{"scale_expert_input": true, "init_std_qkv": 0.024, "lr": 0.0015}
Below are experts of layer 5 (counted from 0) of a mixture-of-experts language model. Rows are named router (the router's row for the expert), gate (a neuron's input weights, with its number), up (a neuron's input weights, with its number), down (a neuron's output weights, with its number) and show model dimensions 0-191. Each number is 500 + 50 x the weight over its row's rms, rounded and kept within 0 to 999. Numbers have three digits each.
After each expert's rows: a language model's description of what the expert responds to. This comes from a sample of Wikipedia text that the model never trained on.

# expert 13
router:463486480466414523524440416507452506451558480449535419482391515542456536514502537578433649389446502564520466415514466427504553517500538422401397526471499465542599476573502378465418530482441529433503573609493444476510533479445478468456459475456427485486514585547456472479426552498444506438599460456556481494484503561475560550536447510613455420503432524500435537506435552502510454501441451553523493500542394468502537522471487533511452513444578390464535460525517428466451428465538480518489499480507479515480599543533485492532542455543482579462450510501519467481543567446497497602
gate5:478494539481492505504501535407446508475429418572477383491501573515490482567459510563500483561491430493500412478477524460581487553474480502547527447447507485455530609497565519655587496488585517606568589472496458397525525535489499459503441452460379467525499466486482426488504606527470508486483466540501477550473543465553480473528455467564519460550447492470514498477564420579401513542426465590463549547521467505479445472477467398514518486515495458483531517539512402442485455529535459504491442548618491564575511492603453483545488537485537593470604580562361430494486486438498540457
up5:555492476605479551389496521553537485485483580580496470484554451550468372441518511452424503507513596482518567416563463477434531415425547512603517393422428473494493551487473470470450551516500489523527504443510517428525550437452589529488488573564498451514523524503535534424497431434514462567621467468509439529540385517475511514521533492400497458482519513497468479586494608347533526456452482564492512502433555571498584561477491594461461539554559503466473500569442544500596448532596468464500501450443456519465516512509433459523474497446533525534389445485543522552475479536496537470
down5:517434577595511436451643506504567420503506440451496464472571490498449484457430530540383485510536535526468486566527537538495528492499600459378513572485529534501574508523452531532615545465455562511570477517557405459475413431469479580507597487484525518576490527469450491581533553395592483416530429463499421503468505483443509522554520552473409458368438476442459536468465508504540433507530461543542556366419541432518484483489433489511521405483483559539466531530471447506498488530581502540509491465501412496475531498439515506430530523447519501463480565477563539527539444439533587527
Word-middle stems. Middle stem pieces of common words just before a suffix like ed, ing, ation, e.g. exc-av-ations, dev-ast-ated, com-ment-ators.

# expert 11
router:478484549505506520533441476544543455506544489464488474510408451542441530427548508500529651459484488561517515471539528493565560502452600505393512549517564499481487508628469456460441546470520497526412478552532519474522551444505516545513501461477472613460451585450459527494439462504382520430590448493531421515510491574528418482474511503569504459525435528566489506601376560566561542493497618517480518459523535445593561550539463556519468563551520514459532496496572475414586509564417600509506481486614454416407567555535452516495485558501460490478453516512543555465581453544547455542
gate1:465552612510561542517445506487521513390452581477553470569506534598485439511464471491545607454503537476527450454509495544472472502474542481515492507502498592453525626554442474449532445520472433495423532513471427596474585458485456440516565491514505474528418467525454484549499455538483406562546516480465450604434533560409656507537489467453548505485538517544531463474498457453551561444524532480491550459478399505493526558485577529569577370522529402484613511445480409461522428473492508471566478431516444543506516442462485498500469438466546503454531454398465480568506482617503450564
up1:559473461428566518480526473494491488523454519415402500518518420486497553567445442480485526547527471541493513529535621479501466414524429548546497599586460487472433549450410521497543492555491549555528535425529536438597433396498506508505463488468513547486521482551442538517488404452562583448526387577581468434466526542514510479488527497548410524452499488405521457549422500493514484623431494582493481461453519508592488540516462503503525418473518470523543491476517493523538496531566478612444529628544544482504539631544574540483390469533577512485461519518608527414414491521518557518
down1:578484564487540509472547440517577469440493477617404508519519474516459557537468395545502399502484510420497549545469513492518535459402528453519562593495503502488433468430502549477586497452413460517546519549585481417504430561538452515553448555469482535501499473523484443553458569498516366500505384543451481520464547497460448503389500560538562558430544451464538427497518477503514497392438520528405517505493580511558471519363501474490510491463517464400586475455526381512512498564534507565434514532473512496431437410512472473588446449442504528447456505597561542474529496439465532465
Fragments after initial consonants. Word-internal pieces right after a lone starting consonant, like le in bleach, pleasure, blew, plus taxonomy and chemistry-table fragments.

# expert 12
router:488439564522533502447515486498510534396506441440532368487519455565417499469509538537453569451513561560549526514458537451475507545509487553446451489534436481484500504595485437477454551483453470576517607520577520470572475512481457523544508488477371551510465534451509434436471537469513398419576433444475365556443573550521437468490509477511483500484434501516415523589470587506530535435483485597505499487451517488587508531545514491513510622516648454480475439462483575555474460497509516490449528527539403474511649519566432451615494441518482544464466557530524510519484510408513528544
gate2:433516542557553428596542581444491479525459611404435388461505607424446535496571554504384558506506505485473451439545545506563586474397517436461601508569481532505589560463465492463509399491497528439505497532558569478614507521548573473480427525523516479479511495559443481506418519489512470474502511451648470494530488445467516475474428510540519547491473494477468477465439545509502475551493425540465519544535552517500429369520490486473453556514488623463549540560500452545489538467499558457456465512483505447434511496574510547458536617500490566430580490478518496370518493468454462525
up2:552537470547572463626505454573564484506440554558548555439564499454519542506559425408484509501521513434508473527507509539550574529463432467548573477522460478575592477478579514415558412376510499495466468518567501421526493533459569441503508422519578455473473430487479456456526415518536466501508572523554498501482462504585465445576567443511606610534584535432552554494417530545453508524506526568492545447472435587490529439498544477572536545471582475428516602533570485491459548578546482511407473514482555524479487460478522524463433527492534544499605544428513431481594578468445497511
down2:541456484498507494465478507540558490479492443480546522466555466591524489537498503473545466475587482458452514523543524555527477549496492488495414495583517411449539524515528602468560424452487405507496480386548491462529486497367522453592529547499479463536470473512518521509553507465499554553390542436514574535495479536448418502487565441501499459508509410540563590583526439494536537540599561401536481526512529472536527553511439485589422440495474413563548505501574565398577549591554454524503547457480555494527496517614436602426373504478488461461397573499585515509419475555507570475
Sports and suffix pieces. Word endings like -ing, -ation and sports competition words such as League, Cup, Championship, featherweight, Wrestling.

# expert 15
router:521417541494527508470447509519528541415501478488455387449439544556433371442519593535424616530483482598470465451480492537493505533445608400493473437471488452525545487638512494519488532417435491446599481492460478417511511432587383580496488501551421521500533572544442507468424508504477463395544434556445414517483535497512504479482497460574523464492436474395450547489518527497556614536474467464530513490524419489447534498549512522548550505528600400463513485502564546515483501469508495513528444522494417551484544531576495514546506519511464509379509502502524438477441566545573568548
gate1:531434513512479421467387567565564539549455545482512519422540495437557566428365508456466532521554513434524548421552511522569425388480526549403517527519460491503378512464552547510476514448484562423530513545444527506522477542544520456585514451508560521500522516553430536454527453479479498556444577582461510560450454486485513522435474479446472528517458540580514471427438518534515509633395517416448510532509454519578550473559533467470593440532472466490486490433526569556540437469405539484480504504474465518496554548529417558495439482436473487430640478545432494467502546569612467514
up1:435583455498475559540557442442445443449556560479540568458518441471437523451571537511500470511510479458508439538469502470487490510564513492521418443550548500515519434577462417532430545510560463603565499540504565480469516409530522463490541558496431566585584466559535525574522458545464573520465499483509481529528599515521519490455512485596538446551503575491455577552510581552487495536495503574458503497514538398491506578538614527439473523386520575533608494573446451533446485508580508437531539513521422415381475504418416457495372449488499621545511514553540548503475574499526500534
down1:492438577497479534508458451564415524481483519527573432426500410413494514544551456424544539540455517431444521522478529443509460453449560581514521443458481506481502524514489386519529546543441468485459531505597537500560495490483498548516555526543492596484475461479521487434440540492544415342426393539483491469492440502586521398537533534464409460483499495511528506484459535455573461446408458537560524444449492537477535539570543441517575402619524513491486590519563461569524530498589531503569449561505508539560524430544490488568406471450613478565524542478430465541485452580537561423
Place-name interiors and possessives. Possessive 's and inner pieces of place and proper names, such as th in Scunthorpe, id in Trinidad, and master's.

# expert 0
router:567474555581476428504461543560519399511560489439495400493563452577491542482558515620480600468520541527560443493503572541509553592507490552462506558412495472473494517530515439450499557380538411570494571481550530438462485516465424494543509488503347563460520584550449476504498564522467475452536503556564438553444546583483514499441472467509518423499519447535475460521524544467457556491456491534513456476483442507605491516497516532517496586544559470472573561409489519457540512454436517503471561559490444505461683470491481449473447506468462543441405575448596443534488476483525490585
gate5:524487456495470443564459485501536516496509449483481427467471405417522515553486445474444584467474483588509515441471435466474532509532531541475520553519496481443526461454457455491560536420439474481435463448516440693541504505536465506402510396552428516447532612593578514507515505488449477458538456429449556527512470498500543556490535487482530548439485473576475487486535531523531545494469535488477465486580529497566391445429403575566409479496552397466533598550460404452509529521516434466546568461461425472450561441428512607589522468478466519578489617480480509518501500513432417561
up5:582531579534545456518587519397482434464623530553452556555591436540535587487577535414544512458485515483574455519356568448469481543495466516538572507469464566533471585453452480441567498455555470504558534502551487425467522492540550460421486507504453483432443522525468521476443540511480471514466468515432425570500566525516461511506498454486574496575529508586556555578448469457549492587469485512421463546503596479458404457466475458519448445504499522542599517510509510577563513460463551389602514576475502532407556510617536537566497532435452485514487580542483531460496434457565482520
down5:533495427555491529581594511560574517503518546523474543494521444475459582605443553481538374522556486490507529508558536562471458513478506480489508373429523559506561546584514508585561575474540546557522479540452519454475474516538481440513439527375478474423489464534576559468443517406447510451451456503416448536518567465439417513430513574453528567470510484538536603473558518517420518441517517473499498547492534459524517490489539444403398512520429511522458479378521564530492541517453553436488436505505418490428646468505392564495468485472548628459538540492494491542463505490447487458
Place and institution suffixes. Word endings and second words of place or institution names, such as United States, University, Historic District, and past-tense endings like assigned or released.

# expert 7
router:527491504525563466468514478525454510422551541459475420474523478512505528448475539580424570477441557506473445440496498468506494492453633475477488483423503517525522444565410494545448524424470481549500559592557503418579513516437474480478519464537445514435491625590381457554403535528451444442546437595484472515418488569576529491496492534515457514436445414550488487488467475515552495522441493548520501494526464482594481464499449543526551564521603429505499484543532519499465446480462513606570453614520447533498707509563511529489549474520507533423510423490569437503422469514499522590
gate8:520459525567488419563459469544483482454478450451468367443466492538484417443515423595435510546489574527426537457407478488545462419439489453557516538541428559539558456510536470490507520620407477504591396541529442414528453586544508404376560593460500512436516487476534586469502530475515507451529480591540477498456590466467511427363450454495511462523484466481544466558580485485450481464498527458550558415536513480543505483561470537403490429537467499526492570502491528542528606567409514501511478512462437535464531515615480524518486534526493439517498478532444556449420511476471533551
up8:588458451593566462553475656537517549530531452573525448517397498444517567397423548514563502607484565518494506541556442425502507406485485542480550507481384492452524451462438488461495452607466529505468436520459512501485519530490474492512477435484527535474449424468537512446496460554488451467496479448509534501388461467468541503528558466544470493484437427452527492445491375534453509462411589503525531469428469438499542452515441477572548488450529522537458418535598482520596525555454506561527491574516494417433444466601575517439535620463508583515493452582539502427517458529533500520
down8:409512489565518509571456490558496550540505467528617511507499431423493450452484449478554371544370430457440540444549486472530538461444436498527523459494527506443495526457476542556435546544564570548422522457479503542451472495587509453458464500469577546488504462492579496425480455483536515527429571497451551492428525508516480580505494529538557411438522507576474453507530455608563441537506500554438474436500508513484502364516368432445559615489531489570445458559505457574489493506458413547522528446470472414514512474504486394528519579539567517395560415458505529472472495528573478432
Determiners and quantifiers. Articles, numerals and general modifiers before a noun, such as a, one, two, little, main, other, new, their.

# expert 3
router:490459536481545441562590460554509464482531489522475466498549493578394473461455511499440692443464593561445440478512468440558498493438521566453441559481498546511474512577519452519510566518483458480457511557625449526540518433468420547557546434542455571449484549543449464496397529486502513485619486549493345533437571542461538506449404454533541494573377519555528435488442530420501545504413512472549545487541521478505563519549487517514509536542484468453498497452523533497460496464476529446519575592513478534456645488540436507479432479448520587569460511528502492512527470462500554557
gate8:436399531445566431479641493405444381459572458473547515537616468513510441523460481521615546555472536499538495444521481520544472512540501415562520486454548525519544549537510437461510561459522418472540627440520518478528565533512570605437499482379565522477445431496505469578519424538542495501474522479498413433435550560615474568421541512447466537463444418518475636504422494540440518496498565461503522562461416508518509469529467512470473466454535559465540560466473524446458481488574498590547406515549526473501516513519479527483530508540491521479519582543524502401499521429550508527
up8:430530467618563552500408586447571583439396519459528489528600490516449460509521570514537459434476513504509470533444408512446504455524499534454463532547467505418408490521503450503494436527492430512397551552519531508474501531480544510451480502544438499507490486459551571504480492522522467558537497545494431543538505402401519598529483554500444405449526488546475564461427568455484512511499470482483636421479471558423506474434569540472422476552447458433408516522524443418486603505434381437438526456596484424570440467498508528532525544432471547505444505492466510446418522524434594503
down8:568570423410493533490477511443528532531479463467488460531487433510408536436607546477529495483518533422487413494439449530474550549462502508473591533550476482566489539477448461561453451491522528574572474549483547417594599475467393432544452537576489478428560549486492425419537625485453497439515596521483549587473478500430607379523439528524532489454461572533421489550579486495444568504537486472482496509484463548520452538502545430457486512461614498525459581512549494440486606490446436550460503483589446441486508578461453443519497493525529557436524512559496481467394536488502583494
Word-initial prefix pieces. First pieces of longer words split by the tokenizer, often Latin-style prefixes like re, pre, inter, fl, Pro, as in Reference, interference.